Experts of a small language model: 3 picks a token, 5023 steps.
Below are experts of layer 4 (counted from 0) of a mixture-of-experts language model. Rows are named router (the router's row for the expert), gate (a neuron's input weights, with its number), up (a neuron's input weights, with its number), down (a neuron's output weights, with its number) and show model dimensions 0-127. Each number is 128 + 32 x the weight over its row's rms, rounded and kept within 0 to 255. Numbers have three digits each.
After each expert's rows: a language model's description of what the expert responds to; "gets" lists some tokens that make up at least twice as much of what it gets as of all text. This comes from a sample of Wikipedia text that the model never trained on. Tokens count by the router's weight.

# expert 42
router:135108099109122129147143160142136107117154169078094181120071133149100157099086152108131129074164163124111160136079200105125109131138140110102115085099071121167139150213155077138158108056090158119176118174082116176121181115168079149140139131156123109113125099070166108100090085116146135153058136107137145119093099144169163156109127101196121138114126085185160100089132111159083071082111
gate0:152123135136099137157183098171064136076133184094157158093130090118099103099138118142074101122088155120092179126109199068113103216135073147153110116099132117143158164117120141109126130153073125145148100153117150133141185082172079119107078105083155132184118052096098164123171139174113169114090095164087155114085104129138097165128125120144117135140154123124215168111166130149085139133101
up0:142105114131113093170110130120108103036159101132190166091094124116150139126129156157104121126066178163145142038112192098073046181192073117119105134095150133156139156132116166107103140108102143146068100162090137117086166164165095151120076165131137111191066090112149101137103116141139146138111144114088092126102109154126108154107130120135089104115093146113106192097149134182102146094085
down0:084141160096157145109145107166122173152138221079134118135123147166107183167144089121104099142120119100114145153147123143156150118159119147107156154123175112129110101111170196097143168129103082126076120143179135115138120203143080108163151172160094162148153062136123125151161052164159145152151186152096151125082199148115120101110133148116062095080143086138105203122138163091081115117168
Description: ar-type name syllables
gets: "ar", "k", "ur", "er", "en", "ik"

# expert 48
router:119113054125114047142123126176111087144160118090098164125139152121108062084116170093134110072158156080112125155054161100171099146124132139177202129171128152186147129082123115085084145115140134082158132164065161116116131164161111103107096144209153143125183133099090173169148167144132087150090096156157151140080089121169068152135128070163135105123151105149110120129126153147115114118106
gate0:150139126157131128148125131153114114094144181168130124125124196094105204129150114137149075072169117120127134103109190186106090120123118118180104137068142122101107116119104135143145147155150073169090107163172170097162113115077130122106115109171144153117152126142117159123123086156176148165134129101152131148110192181131176102151130103141151122052163078092117146056144088133127167008083
up0:156141127177124099152157078162190141152126148136119150164107114131097073182186163112105114116150134112107171098083089071186105090123075123166106133101134066141071117130102141116190062153135152106139137136097107184166135209093145101102096092133105127172088126176085077159118110111118113201103156102129090085150073164134114178120074178129166126119118132125121098115127109151178141148116
down0:194082144150106109147122115088098159196102172125097078139130130128153151179077095154107118108093168052185083192153123131085101160152163129160112139094120120180155110076116125126138145205130103154122110164086120147162064116188083124091135111067122120142171181097142169147121107112110159094120136119122116105081211092100143165150152138137073135113118144177143150186123128139101142118110
Description: Nationality and country words
gets: "ian", "ish", " American", "ia", " German", " Indian"

# expert 29
router:113103113116156108136124057112084145131199143074125130125128176141179091084097156157153117089158136146146111105111161150154119119103103189147212164107168145103135095111148119075059099114119170078178114138116162197166182133187129059161114135153116103108145097074121144104072117151126123174068101118152128114112106124166126110122100104095135060125121084106118169136142165158142109191091
gate0:097126148154135111112131097133106176141091139132127155200129138136124139126116059148170089116113086145093126050121111117162147083113073150094137134097145136092150139159115191129133183093107169138113133119160090101082067096124160117082124145137140072137133097128136126068087126104119182207114077076098164139143173086102084082125146096075131151140115124106078105070172108181123179087071
up0:113075111094174143121133102140147123119113119093161129157176158125144117086015089121136145146079176131172148099117104147155106108083101092159119127109130116164062126105067106141095068158140075111136062180077168152087175100115108143167107107083142152144151094131153162093073147113154113126107112063139159117154087121181126141115101168129126125190130086050106151139111170168105117121150
down0:146178133131097153145098142121128116128121170159058124109157134087168126119114122132037115053107120137139106113137124128134111027056152099131140138123140158131125103133094128120206213161191099141092139117089102159083186118105062105087102103110169086124144109144128132122088135071177087067127153148137120119109098112141069124119144181119123111114146135122069163158171080145124132109146
Description: Foreign name syllables
gets: "am", "ul", "u", "om", "im", "un"

# expert 16
router:169079127131112064144112099136135092188159125128069138135199192099123096109109118102134071147173080124093111155140159151133161109094104112169127153120120104151083125121100119097128183114152163134216137162060164116151220138163155169116108128184098092058148120150110143142135149132130086199083083102146126102093086108093097192114134122109146102121088109151111131133113146131126131175098
gate1:189045124133154139150127110132161131141145162130139158133141106144116191161114169115108099094109105133170142183095113178128162142137128137071122161099142124099124158146140130139118169113160134112070104124094189117141143095185106088145161170131167142091153072143158174137169038109133106148129138141147116130131108118135076155103124191088159157131143145153156201139161182160101042171212
up1:097088069135149147095080150150184116082098153141133162198146165157116148111113146137140098091120096110177113120193146099168105081161186115169121113101100158140126115114087152112136134167141103089119128156144104155140140101088117118160165173167188112136172126193151211150145107247183088075129131134126098127133131085112161100131137119096171130158147137136116118181077131170090136145147
down1:080087127112093130120167086148136153128115061113179157119111104123150108178183146102125133179165111054133142108102092177175137104116142127162118082139119115140157131125121109137135123193053126132175113173121148136090123129181133100144120091176120140124083125160150095140204108150104119089080144081126131158144172098071187097043142132159135167100122155170137098145080084137215131101110
Description: H/h word starts
gets: " H", " h", "H", "h", " j", " J"

# expert 44
router:129142150078133075115131081156067137136161155078150161139111158116101159089125150096115146056137143166160123140109138106167090144161170118105087115152136133142147064110150127163100095051112137137126104163162130108143148154115082097091123107166127103083188104123150151159118166102116146187086071127175167046039118164155123113091122069128197128156113079127150128104147105167093120132079
gate0:159146130135121130195128134131101144079124109170133083128145108145146073134147108081080134111058107132156128206169108160138162150167178141162107140170174114175090091146152116117099097145147159120118170093172051129157067065127146086188116126127138088100145094138128142119122123115107118098100120143137128085092155118193024199140106157114157103154126120151098090133055136112128172133129
up0:124054083123095153162172159159125101117138131126078157157104150138115109137110156134131102160155121133207164122125139164118105114133151102087130068074134106168126167168125160152168093081076061127124084135116198105067113119136114052207112097105122109177109152156137135142160151114124160159133141122100113177110129147183207181156090159128100096115144153152153115107179071162129098105094
down0:168181128114080124136100097116141101114134052120084142119155122148136084089165132165087096087094122070185143150073119124155153135136103167149129119139124115105128152115107128032166148185091173158148157140096140104150108113080144126060116198107117126111143117117100091121159120134123075096140131092175180115111070087089107151176149131163126052181088111130186128094133153074176139133152
Description: -an/-on name pieces
gets: "an", "on", "en", "han", "ong", "ton"